config.yaml
d_model: 384
experts_per_token: 2
balance_bias: false
train_tokens: 368100000
Below are experts of layer 5 (counted from 0) of a mixture-of-experts language model. Rows are named router (the router's row for the expert), gate (a neuron's input weights, with its number), up (a neuron's input weights, with its number), down (a neuron's output weights, with its number) and show model dimensions 0-127. Each number is 500 + 50 x the weight over its row's rms, rounded and kept within 0 to 999. Numbers have three digits each.
After each expert's rows: "comes after" lists some tokens at least twice as common just before its tokens as in all text. This comes from a sample of Wikipedia text that the model never trained on. Tokens count by the router's weight.

# expert 5
router:509488489548415574567441516517513512552467570556499415497562519445463524437431436517590473606533509438533485458457446542497521475530631624491509375457472504525448526523524508513464487502402491537537389492504533442453487535542475490527504615501447453436533487501484551408543421515483487576428484505504480510497434474342482544459472473437496438417453455550565436532508574529526585462483
gate3:564530491492453575540517442524537483521440420518524482580603528418424515500471409519602606491513429531470465527509588579437445441439470453503449440508519445536516567495523421532457441533474568531466415485488517469497464457433487539474432475407506472450523514477576539530430512536542487624510529384627500471500458590533570481489539491530542538553603511498532592468466535577489468597529
up3:555525480476520505542507576536469418454520507557502419520398411450509536542488515458471530563612487468491399550365522457556522397431524413535531416438551434592482516535427561501556605399521526486535488565527583523527499453501468488521483488624443582360531502581376567466526526595525479485525577493507530473463513583544500474454481440497433516499461525504438516459518486469464457486589
down3:548490478492518478551439509428495452466477507467515537563441518421525543560436616494399528400491452495563408539548496434499490496469588542502546440487578491546424516442420483511467552517489449400462513391535447494489530532520542551566507517540494576561640499523511486524513458562460465424480438504513489496607449555583492540443482539594482458537463467510477468414518570506506477554551
gate4:563460479547471539453495518465575470502493514486559385521519507475434475487532496434531541422534542533497540443451490529473474560526494557474451532504456609535540487591564512460469492410519506606581600469496519509422552525465470482505455421501571493408453619546498528459461447436519555542595473495457615599522553532387492476512439408529529489549484540542503545575500612457518514554489
up4:582506457480622561522574523609488504544508491612459538531474466474473490577480540508541430545497518553471517410442563576539459602509390488509508533516500625512480498488561476541594493424544486466460463518540425596526526582518556596491633438501533503568482556426506483515406531538506436462465367431432485442526533457571412439466536468594441417501490472489470588466467477442438460534536
down4:509444415586524547506506518617549546409457518555586539395581519517607483572379454521515508538438454479552634451481479531469464476539490443528530504544564569539478546429479508559507483484473481532507579482505381461494470520409534494545565522446475478489514501483470457655514445559570501451560591532544506552540474485595512602551520484566457563482574517447518517565519515517409564543495
gate5:489511486547491508427551502414429516425499452509523492479581506521640363455516606525579445487549481546506518455468531420469505529568569489532419437481460502451592513491512488547444470536443542531478511517534462506414512472467525577606417555372531422621435496543429484449485482527493623568547513455545441476562401590470493668494536486537479580552454574481574478479520546521551430453371
up5:606538520502523563554446489421480471374518624562492464482542497677511487542586524460502479448481509526403536475498467458512421480463496463589495416533524539479508561511422471469530576495489416448493503527471433551462449483464531454519539463484461475517523423468502511559561432553438501471575532522372450484449470470423519490454492436514576498367461437497523510528455477568488531482550
down5:544526501505481518540449576526527449526560568450510521466465439600503549513392516534528524493573473507537583403467505440422498575440488553435550474463450505471509503442479559543419543499529493436462463563571569473531519417500512545526523474439452519566497590513451518513530516562512504489522480466548538532491651486418531470600575429444520456477439563513474576439384552484570479477485
gate6:454518476530524563523612413432465476405496451595441450481514563534513605528443396435446469484451551522487492493491507486459501672407578540581485457528536516509528408522547542521592437419457538497537502479473426546418520474461500566491548519532444412384475466494606486464496470508542537479445428499638525517511428558404461404515509594517446543465555486446559521501505484518370460524493
up6:433558498517485386458521528546497532517497523451505516557543474466507514466519541438479578433497478447432488435419447522523516434516452622518498551601424533584528443498557539409574512429567512476471485579503440494548482522518513404516498509442451518476534494497470524594579456384471501517536532539464572481523603429526495477385468445398548479450496504527424448528404413537469464509438
down6:480556516479524528548510526504526495483351556527571442619496425452502544459531430458480544600448487524547521486488466583544496413453390557479601474528548504463536521496462543488438543419530510635489531470585458457595500490546492445559395500452421500450476492519457570455525487411454493487598530358453522453534421450525465537479547489494486465488479503546535450410547506506576470572548
comes after: " |", "==", "|", "===", ":", "="

# expert 10
router:455485517496543599425478512503468407463490552428537487461592516438485471558495497516548440545555578474392402679427500444470359583517575483531533515387489411534515485465488451528511538440555546590516545539474549485562451581523495433502623537396479544463477512486457449502505450450530489512511502453501498524513512482582563505487470523474440529512510581425510443571596510536453498539537
gate3:510556507489517424446514499487418512473433547437412451406503485466530490471519475540441506520419458574459458592513517414497494405498613516475495507489515555583462509482511525605549482525520452551509530579451535546472580488453488541467481522404502481420489601481524549487494434492473541501507536477420518558520449562511535487537459538476565472440517513505548484564418523474545521530599
up3:469463497511459481465453357527511532494565579516531543459526516526522474446538503419555408496425546463437476473471456510455538510506477534419469547508541589465484504487520536478517568578486488481463441518520468449501437410552450531488451461539476427434476396509509513576469479487600557581407479494539512492578509478522552489467505473446523486512542495510459500453499509474473505597479
down3:564555548457554563483520544527596454424585505501417539485562531483642528506490524487513638585474522503423435473490439465461520543530536459468475560575378544470565465454543502504440549562551553458518568532560503516437507503539505524531461523442566604471421509424452416639510497440481474539621459501542460566551461474553529507484455506511524484523560482455539534438461470481499556519501
gate4:490490502496496446464498484510495542440509518525436465479547486539471456478371539534457557535593541501495528469404498559499488419514458457510585517571519514545486416539593493548479415402511521533431570606582557600514477464461554478568503495396522528398488517493468439477486541565531479534510550458518612501510473498421599503604508570464519409492409518475435478590542520490437569466550
up4:390469562553414451548504597471497503492453514476557499515553539593542534497472434508538595592578474515485538518400523529468483456517492417536524563552500527511406533442559537475504543484516464468514523523500481482499430484536375472574599428457523454428464581458509510533479542533370438618460539531532462435542450425442390545453566445441385485526556557548472477499497578496562453495474
down4:481422428488537486520538538502553533471477498539496527427459528486494462454394487463541445464551556568479457484483592451560430489485517486440377486549455522453542502453490473417438539516477462547348565488496482495453541528525510595438459493487516603479461485549543513433470562484485444512447501427559546560491500400555572537447491446371565521551497522489519506529543414513443544507440
gate5:447432439532482454518589419553472545590510447513450397524473524441473437467430530434497493493579455589504437465445473465581519544615479579545465481482492574485489454600568461397461449470395447480499532431426526468457495489403471471536579466490477548564461653487435434589485530566504502490565466465462490451594587505522524530571521528451434499572489573444521454429608464578500479443523
up5:483502473541571413455577571555477532424557537456446478522497484603414505489378522542475505490472453532442443545456385538570490460529377524462587510406575510498463578485417417482573543470522484502530525530519483476487435508419535551502476520560461505605507559459438580572385497485524563566398432458473552374515569419445424529451482516449495507535604501415464428493573529483430512499522
down5:461428431447571427598461432497538622510536477418491581511519527523617508515576482495537561469402501428394413445493489526546425486540456545571539521563583567549529534579419530551576418465531463504455485435456534485527462487544420559569531534522422551450630485523480436526519496432422467530442576571484463549499491420547480572449467471483432563492499466448437491524490501471456558446498
gate6:526522390459565547543523526473440572461434460486452511580473556523434433548502457538387494470529515477469496477395523499460462474520584463562598550537537560550441546487436424424460539481552484489484530485494530402491530500506482405485507532555527549500528492479545525570429574512462538556499604512499513519505474490508518402524454535509524449485479488449449556519514513449500581485447
up6:348510487491520610537530426458578446564480504535473512471493532379572476521493497514428417441572475544530428526520516466565463484502482557455438421424534583460463560500528606494525489497582553559466482507504470550457559538510473375474446558497503507494541479439570591561529529480429499561403564477586472607447441529449514420492500455538525503493545512559541462458504500388515505536515
down6:484446507512487556581461496431478532502541499509481569459462354543535600543560506497515517421393482521397426440549533493483496533513447510503437537585448515491448466506511509490416556581519473581563383526461417514454601496509634555572525583585445459490520602607508538486544401585482426454582480459471548482513377522480450531497541467502507529480485518528401510485498482489472486502567
comes after: ".", "–", "/", ":", " $", "8"

# expert 2
router:529479470386457476563508585549576477492587504477468503497532437439545422474554452404472591465555500450551462659503335478486540551500517507477528643574464485570459436487398492479433465467458472480520483544439555421476526498484527458491540501519495580410517455484567441488464533479532486525479457464454446502368556558511489556458380509439517369515561517528525626620493534495448553533531
gate3:384447509524453476498548476546588479468536479600500496462407509460628444557491526506443509493397482470494610548497515586512507556432549559534443447465514527529502546539576491495557511593453512477585482446478459526552513489437496466496601397531548402484541548491531486556541581561455391459449467532495547501512427519502505421509558505507455460422499508417536453545487434504511468479481
up3:500528518511501550545522470538465538518418524446493573570519547475508553425551492484472455507509489567487420434548537474464398545511540516478582527512394516557540509493508480524488552512498618474509534509595428531522501572478542497500455459532461521508450467540559434512436603531497560516557482510456472532538569470555561451595502432473473477456436486513466534457486527443497440540402
down3:436489484496490482413458477475592339496459584450433533505546510479496503524491518605468524466489558483536422578541500476451461486451437479581526489496419489458468432454417577426519549528522499628505536540485483445431515625512523454579486445431521578548484448458531547534445498446435500509440389428509538424591470442496529556455500471610460441528521473481568569505572488476416489499468
gate4:561484523529457548382571383584580448584422507498489573470405562509484458422401573433558610551538525476496450440493607441487561512497516468509565447484531556613582522490478464517554487462490524562371473477565420507544574503510533463423439407528546499452576439528492408442461547430474575613478553519534531524409477537573506512516539565494476431428520469462436479480549474492524375380469
up4:515520474482486506507509460523473492498551516455565472508440457489415516521501434522537491410479463474517542534561501536529522508458454540478508435463494437478505494490564486355527582485514532434589506425554523551473554592588466443467559511517534502435411531525555506531557604464454419540526500470524476475452565459418460491556454646553467472548539515538425486508554465458501487605501
down4:502494468538575476499556507529523463502535448360558498468439454396477465536491494450466520501492493511549478500608496622538442519480481503505452437473474513447502492528593489514551564539474595403482479494450523553500575484507448560609512600453529513570502533492375533516589435534401451555562537452419561469524463422378489551543475509510526497470450483540515552486542497401517532626535
gate5:591501477486469465410437487519552502445523478569511411567467578563533405430526405416488481459435553508432500470457460499433538543472541485450514518582457443492457455568499484551574580498482573566484442448384429394407553562525570531474468421510475490519470519521516497481488459521564489521416418499574511423427652458551477498579565499506564493485493474515528533453534436497569436545449
up5:535597558476445506407520461430529509494465520503388610438574498458543492509493550493484524514486464483480567524539513479420551523591451480495466485512526539493525429529491463461605470473464470394549481431429487516577568454412498424487439438507459532474414490502430556530502392437429604519541507516542496553469453486442511480503562515529518512540545421459490582596504482474570507490441
down5:535475503473552443530446578457348588543478494495425613532449493490404458545418494536526415506463510505587460423432489459586447597416459462509484641532570559484377529439490483547444439531411471519545493543526517424563483533483611419451505556445501537495450498501448489506501528418467516494430501540525482455352398543537556478428502466536445526512487470471557514448567579491493523482431
gate6:571526492505527514521568441479547472552469483475457436530580567558483453445512461437537557555452533446523461501475570486533531507503553486461511587536548572491516537490434484462482449441469622518562517516542555446554519406426455453437467500589509503500524457621500513461512410482481465598420543518465543533454462513457422555475434482440509443519606509540396485438491523473419416502462
up6:584569494583593503497505469470463516524482450569554528413567534515457489485568467494535468523569497539528472613473457507638530574429510406484573540557460574460418542502484493445451430478588456544495542515590545399468597433456453541521530498468516521507529446531465469519550551458543523474503460550444499591476575595523427520399510466516542492476576555565472536397478489534506467456542
down6:473649538566489484528567457474518430482456542527546431556419581501525531452539561544510436510440577495578507447434514523454493459477450487532559531415478498468551538564509412506508513469556504462453520529497436522530434574494480617539544542446554455530552417546517507420523546477583463486512457538536600519473505416521538552514487492490507507623525456538431529486517521526458512457480
comes after: " |", ",", " (", ";", " –", "),"

# expert 11
router:508509453539497535458498450427488594487446503547427509542535473498472560416459545469465453456505585476503575585566546427485597442496463493466481566538530499428536462507565472510477477508540424448452467588413466502477524503561615418484493479542532499450488568426475433520586467504487464558513443439523468506538480564518488414459477469516580534470460550467460430446534426499534484499589
gate3:549501482510567498485478479518424513582454554445521555423464514465561427474570528500431460443470562452577537579452536493422482479530428483467474603494502590497399508536459467470519495564509552569536598502466465545493437538537562503464519532572519455543407565526510534502438549436451542569448395432508497488489426489494501575553441475587505508530477437473530517515568484548537481519484
up3:454600431510500542486434544510479538428511442530488537472494483502601504466590473530512584496461592466458443558519426566507510451513536539549438526531506542512511583471471474495527511466487501494463523559500609496531520518539497531499497432507517448557496577490539496572510418479534458534554538377521523533533486527507513435382562497458509542551498502426541425545497500566483545547514
down3:482517493543490513433573509462579589491519443496443499505467510492434461597635453499414460528542497469530476536464519476425449533403460558547475465513446497577494470436538555434523512412451611392479553585492597528447499560509425525486485534528545510501549420550555464479540500493457407487430632437454551562459475527473496548459456489418551472447552563477447519550411541570490551519535
gate4:530510461465571500467496484497458482490482509544610594497568552474549471515486503569496477465578431522492601497518510530457423447439469456465485477526565476476402438581520546544523471450415438531498538557535631446480513411513503478495482481622534461552513505475565577486469500476517507475486426458452438456496434424588527584546553500541489485526670527508448505471551487427432488445597
up4:610505471460443486537436519463498537495581447490448521498442527544473511463532445502522634502471434503542560468532585426569471451487485477556559506508542519501411422474467526452541472525543422355433586453481560556527521466460450469503541474529472533521554446503527430466540525521494582433497489521481398471573559514522476574533533526445485447535477511487554450595492461480470553577499
down4:584402551414477500482460467422539438482511502546493489485535470530470600487480478445456515423552411490539541440565517450519547517532493538505460561524442471478557454584393557509535536638442465491547503579567489442552471506518462458529478524486502507532523505597505411520491533561497502521566387515481449495454593447420544500464527594486460479529586567491571513461493584461522525526425
gate5:535490512502474488565543428439493501478523450493531458502510600423518456574523592452403555464499495503455553523576523475538527462465521510470433493423397440433500502510513501400429494508598575556477441407512516465456524494427486514451541504461534551474443478479496469579591568520556481474527476538489504529538543552562496462458525420446518504561560484459541447487620499483451463395547
up5:497526497432560406491469444422419537514492474511545513481517549521426439453369510494477523507373534523496540463536477541447503485511502590443506500508517475494456527636453544554525474460489418643375596479554517525487508565425500574511431478440504544472550506494533550447459509464558558477467539475541592549458514445524482547529548542522522492503558549518526543605525564514547474433460
down5:490468446501440419429465552454485521448457523454466495504491428467488571380554524426481496514524568478428499530518458488529479433456579480453545552566500481524490440501571490567454516499439601498570460570435502532481572467507541469510450553503513415431440512527453516524493500531511491504469491538512511473481448557495541490554495543472498518548484505499514553568506454532550535531524
gate6:531516513465541396476518494482577591426446471540515507450475456461542543444588500547556542508445531561551583386589483420522472518463506512352510494513486529495531530468471494561438497481486530511493444512552430496465506496482535526502451554498529554567454528493565493496591444433488453527403446553518425498474457463493552540517550518479525535445426602431542457486532466495446474463470
up6:398541544548619395521482497396446502556507479462585429482512533426502512475376496520510472477459557535476540599535444550568466565531436465447541487445601482515393539494584549452450530494481502619508500487557538493532486499414540515422485511536503476498649489426530493437493488460507506507618456500513509516505529467489515500504480517496496627455397392538491453437571526575608469508509
down6:533527510485441458500466426516580550472475506412511521571577473455450457464501478453515494542538452512409530456462475527535565502469479421498562435512511583472498440556502566581581449502529506503559528540446478442538509420478487489451491521440486444519500458534474575459434568540515559495567473520501501428455545532485423450500416447497563490489509454462467505456507523494526514591625
comes after: " of", " in", " the", " for", " with", " to"

# expert 14
router:458467529549474494446471426578417514616476566472465482497497443495548447461501471477460509517542527524529539419535384509553471476505501435503475611485524473477512495627572521534578485483459461399585542504533577453508478503504430544484401467517566401497457530573579528476521518518460503535474550592457475474546581433547577425473514510480503626517496576421617456498469506542493432526434
gate3:529483535491529503502408467560580546499499487393588576443529428510576491433434570549382416618439511514493600531444416506551501541508496397504475476461511540512519553441489526560429489566403499580550495548551552518513599552465504507557542532548465452468501497538549397502637449471504505496474483442482547527502436489509487509468577556534541490578498556538468503522407529461557478533496
up3:520496446506607529571483506491503504438448479402499489558453380574488535458496562417478566507480563434445481457439468519555496409499566526532448468472447507471380503518516427446520462485603462535568577533357529484510433484443529496492481540542545599507460536510426522573561565461486521546504499471483504522395599532398465507521557481423524439548524433484454526569555493451553570536447
down3:399606495476541477480527561602470564553569463456525634458503533511521564510570363572564528449436486547434548624503466456463407547421547489493517421436558443477554574501475483556406479575470537500502511497503604435569560516501570487448377591542480483398495493538498422498456516491455519491543502451501423461506349537586497445548493521522467491486471566605458481464551551455506446524581
gate4:612558486482515530498574485495524468544540495502546449505475501501510552549513495447495553490513467578483549502499549542535485431552450561584487492565540490588429465469522527441490468492530522440495566519491528519479522528451505529493492580466457566429411537495457497442414619437495569472528462443519504561530590410433499471538489464497549515518471523592489593605431512518556549465472
up4:607501547451503513579497477545462522545543418592497456523464518469443538545493534539505573582551481537424466486562503504626480521424612638600449499466490476512553497451512495495517525480474490569464501437511531480536478589610505461487442474485571446495555500481490596507494557587579450447582515448502468557460537512512494479533475474678501479576545489415470500605432505493498450458595
down4:435545479484487435479459361559458538549455469471478545495371455519472574486445637559574488516506438491600500506558461502491578484478484516534454479500511454485486555561487514577502445523507422461499484548549483461595647495580479572436491480530570480495531552532559559517482497536525456497517480535447567537555520441530565408429471482608560542468428508500511461488461463405499542484503
gate5:579575520540463440498486520585451566573462483478540576459452454506472517435511524541459474520513510480514494540436412605526483501468549474431532475414556545518471466406494534521408553427473524533547430584502532532561472418546436525570476507522553592512598619466487461500435447467550470526487497491551608476428559465561470518492543490473526507530562454454445520515577542501531413496534
up5:496513456479584476446516477481564547476466528438562552461529542556413485489515489438504569485496505536480593482475496438501579489400571507494517500492514514610498405493511575487556574406399416572545411578615525399606510520550563463405501538429479473509460584500515426471457544558433522435460463554572533400464595493458541454474495479506450505460449484494465532473519514501548522506529
down5:561534490461499515446521511524544487522435437502486577534521451453478417598455595571587483553477497658448518437538584577558482459555524455472489516536405424520496537553417498381494486496500526407478513520549445566548488535486325622528470595461566436497422540514548459507601584540590486490515554495443460537536488456544474583534465441549512584509409475576582561446430492445464497469476
gate6:457512480491489492500528542515441581419414523498518497472501488506493543604467602563439480478591438489462555564453527499497525500573563483511504475392425442456497497518565506480458519530546481450506535553551405548529521468545472553447577428540406561551514476478517489487518433468469483546470468546506529493562437419537519544427499474404446589608527573438476491508421506539425511506426
up6:512541516497542414523522469423477475440524438429524558485539512605401567403448518537533461409452463577432426488498588541566560528384505465548475523543509433571534547550368515528526501440515582463465424464427508418380470566527412548540457484514531454462549531475478531599465491489462515514530539482535490447507480533607501462463557539528507490394556467477527522588574519370535457503496
down6:512441421489595566581533469539499507545503540478438508532544453541561453520472440498554525478505398376546578597570563470515471416540505476443537485437590474616555579455486561474548507441505493530426532445541500531545523465512484499417510519462433559629569513463502480603429556488519459540458431554553423478556506468460531484525544518459494572498394504500502441459497399458450536434419
comes after: "\n", " |", ".", ")", "==", " ="

# expert 15
router:567567548578555495500497541505569488478535465450471522526543500493405568527571481527475512426426406567470475463547580446395498519484422496530478461623439563482516512504442494514479548465559513370450502445558484602510537475461554552498477444545548532582584433541519609494442523443475500397549477477437511560497472518536505513443521513611551483560455433399470555532421463492445424470466
gate3:516541439454494426461513425460489486523537533452479421476505456503534526474524501524415545563515561516540505442579557602562484469472518517543408521451480506473516449552475474530534451544482483519487488589492491556508433459481495493497411487495445545461544492494514439389480403509463513575556455528590546481516460518424468549515458577521515539459504511581508442430474531539431517469534
up3:464529508495415575456499531419453583440491519563550436477501544450562549523513500513568564519535508527440479503522532489492403515435515504560464522345487531441441459542557441516548517538515501537527547485378441504559490550431547398556509501505504486429478523491536496477527582500460439568551599543454437487419492571506534464550464497415518511615412455514539464573569463593534470547538
down3:521503490535478503487533468512449513498539544484492541489553393413445533461505489512522549448531471526445451558517426326430497441433568515527452458487563523397426560523466501537491517437445503517487490478551510462546498450474470541476466472544529438477568509468451580538521562510469579525567399503503394513472476487482457397470550484519499502519577460512513506540513434546554467409447
gate4:520458542541575509513454474544577469555463473486481558539531527473549569498552401558434485502441479555497404541600584431529421432444517513494479412472491506443537523445416473583448535570512489502489547457502518570496470387570459490499483562485422443440589470552585570512535485428478535461509357505442494466480447469586531480500439484473523581521473523465465474504518444507557519484516
up4:544513423514466549487601531517469445403494602411552430478539451512480496464612465483499484566500482416450564473480427579507532469503505416396472507483559400500448447558590534590503472421518445482527485494512486410537577621399518519443470515551512416531450463417432508462531489536554469564418557495488466520527492528441473488375604566461464557446573520484611599541495572476508542451392
down4:530510516506506507472504537458570516514554463600575548496458457566526529504503548529547405507641474486550578487526490408470589413434459436473410493492426586523591500475523530462447586461473438532621499433422567413531491505449477510458462390516458499532492468461494436439546529489511510546545476445480498431516526530489477579502502451442534385414436499549520417389532466463431487460523
gate5:475542422519516477417462473557569528506550551502466542532493530543549443538605473557451431519550462441592447480546544594484451497531497527465494598479553496517523451557516432475506533533577415449531558461469428580480486451513478517521516511560518531531532381436497490480484465417519506537515537461465450453494437528436460566468471499502496462604521413439532519432481497592496420500525
up5:488536494487585492573518481452488509555510593538533457483438495465491417397505473510471546530480505517462498465415540505478559461446546544493493614477472561540687482522490568488552522385595398486509497401532573495543491537454485580532473481496406551569465506516462524532495545482449556449426433366450463417558574494645499488546508556534541537505545433472545586398496395454462444505536
down5:519405479502495490490543471466513481487470451467441450462550529459522470520544560469568479462470483515545517450476421414449540480493520428571451516466398566454494522505486498604456416441463506400495531630443509556470470508452460420463565479555468517501551475467562423508487580449502506631445532492470564467492408530582522471544544451497542576343544512496514447416544504496449426499551
gate6:489471444343509461535521468553494486505468565540429511590466450562482414461541506548531421550465606585421547520522488494484441517412527424488396562443453513599500525448462444494408489468435552557490466404480559554489547468548467520532451541480440483612588472550500556509508520446406522452520461498479436525492400544498515468580572586438548523433512440469477540471527492519476496540437
up6:426445486541569563447436486499554520537472501460469527498481544479499504448505541509506551477423504508537650536511516547528501442546467466502539514529440544472398497492474517561470452448517580523508514574524519511563528555414416581438504452590483420459448461357516453522625520547428498448487525522525485497468504504587513447488511579433464454529574572557419489534552530446509507497558
down6:488392404480488494557478538502463468531537453495562635575495554544471427592463483534455522522535593526578528454483468544481455451621549448582553428535493599554501480497448531564504539505487493546564566564536522545460476549568494410510493535486482454571480547466561532512522531470488494517461486451473451564477458472558507465501489629440486485495483477522498455509497502506327485542541
comes after: "\n", "-", "|", "°", "′", " "

# expert 4
router:524457546497553557552492526471469434474409602541520468475487565501491589484427472557491458592493516429595496504466557544595456431505453514459542483484502447524526557608587492468509537478393397526500564545510469467511443472573548530384513407501502569543496448493561473501515565441473479511454678491547585514478571413447436478559538499560434409452475492490569522474525461460466534484466
gate3:428540522552427498508429511315479432458483504531466534602532505524458615507544501457562487393535388443480512595455483555509405433587528516515445456500507581494526439587509461436534378436459478435404491445620572516480484544481489436491478500551577514462498553492441513500516427564520530471479470541522488470521568479531490499524547520474466528471555586583473485542508433557484527556632
up3:520430527515431511527430532659521531525501482486517512500432501596600544515503512471513482516548534516473479472396573481473535499462546543494462581499447579494519591531464456401506526580496465471585476509535483513511522568546473496530515350481489445552601444541481501475513513506533492465585559524445417479557565411488488547521498537463465390460499524525527526494513518477530432446521
down3:544494529482542600478502503452528596500470477456488512485510501430547461472520442550438475520450499573471480489419407498498524514604463404453492416478558501499494643495545484538559515435525531550438540344485473532541473458455476556516481433567412478542451499494458484465494525514473518505457467456504504407514367442494418487524522437556509483483602432557457436592540579545487613524505
gate4:528615448483622546596496424555438526409543553430516540415526547621486524517478447502467434514555387464535475472447502496509531553550590516515506491510496468475496497476526575516468486509501419542463543428405410470443542596556396526456394424405525423460452595521432500433451554498460570503616471494549558539474496443579454522499484593486512447550452522529626511453530389525455591473505
up4:540459510554399500527481412492563525489514535519556435548482453516430553529398496465504563483456460434521578567494518447478435486502471579485551516578560483464503440500513499535534458465513580477508453550558578472514552496459516473498493574459460515594441531462445501484565519500528452472512509451477471553535549450509498473460448442522516552530502511492405553545445620562543452549487
down4:506441520462533465485450418524498460541507442528550519511500560603472529473541363447445531455522505577504396492487479493484460603547435506522473504489486442523491543500497564549545594519531451582473507578584500604470532508457485490431448601502509478429503513431429504545532514421413562426504427619501470611496438457490410528543503522455618457499538521525605489521563409533450539511503
gate5:525432581504524545555574478571525474537517542476485465556439500477541561426467574434408574493572497530497473511497580476518434473522532463479553588481490536514495520477521514483438532500479590490562442533391502506442481535548554500512487512391539414442558538517423497437444480540414489538418534606476510438396538418455460474508480398458478495490451471498504552578471536558547489408403
up5:457541459566477501683526433475452494490505457433539411499449514498569558401443486499555573548508554484502512463538514577494375485500533553430498555488497521420544482469525454507390518545468563526378479547494482463498428489498548482483448453418545558535543499465464575512443435493421542548481523497480547520513502471541405550551456540516539529429513435463554496494524503513558512427478
down5:514495471473448509574392519528518555558468493545491385505498605488458442425474493525561429538565601453462493475528468531492504500609476489468534539466514497495463461449403504536411509527536471581439525443481514505437497591488444417500500553565488506488507492478567505536521518479629479499461555624575559479464424546470542472571471530524448483555519514608438454405553589575486482433515
gate6:540563499571596470497548418461426573532450510498472525485476548495498502462520539493441513606479528500505510529470475396571471462470527470501505532438498428423458460525402513523616510463503477506544503499586520476485468533426505517549473460483502512515467368496426547469440619456543501596552604560529516460458483516467452380479424453491539465486601506511529401512429517496530519472473
up6:429490422479594560608499540436590500479525495500624490462482534508503490470496473554484460505473484411477427577532527424581429474481476474445445522443466506566529531478472464511518462461541453540500571491566486538484487419535460499501595495495466470454537544454456546479565540581481450532547579542575517488542503498511531454482428435421448473471530474513607447546486497622448556523457
down6:491494520535557485425450618489522577453428531604438469527459502564531472473441544533576502454505486534625492492511427488488534395462410490459534582507508396466546468587483486477511500459499495548509487487471496501504492535545491506500524508501524456598554525480542443452453525473529423539512433510531519540384575610577535458562497585504500484470424446448490473548532447607471517442475
comes after: "|", " |", " (", " in", "–", ":"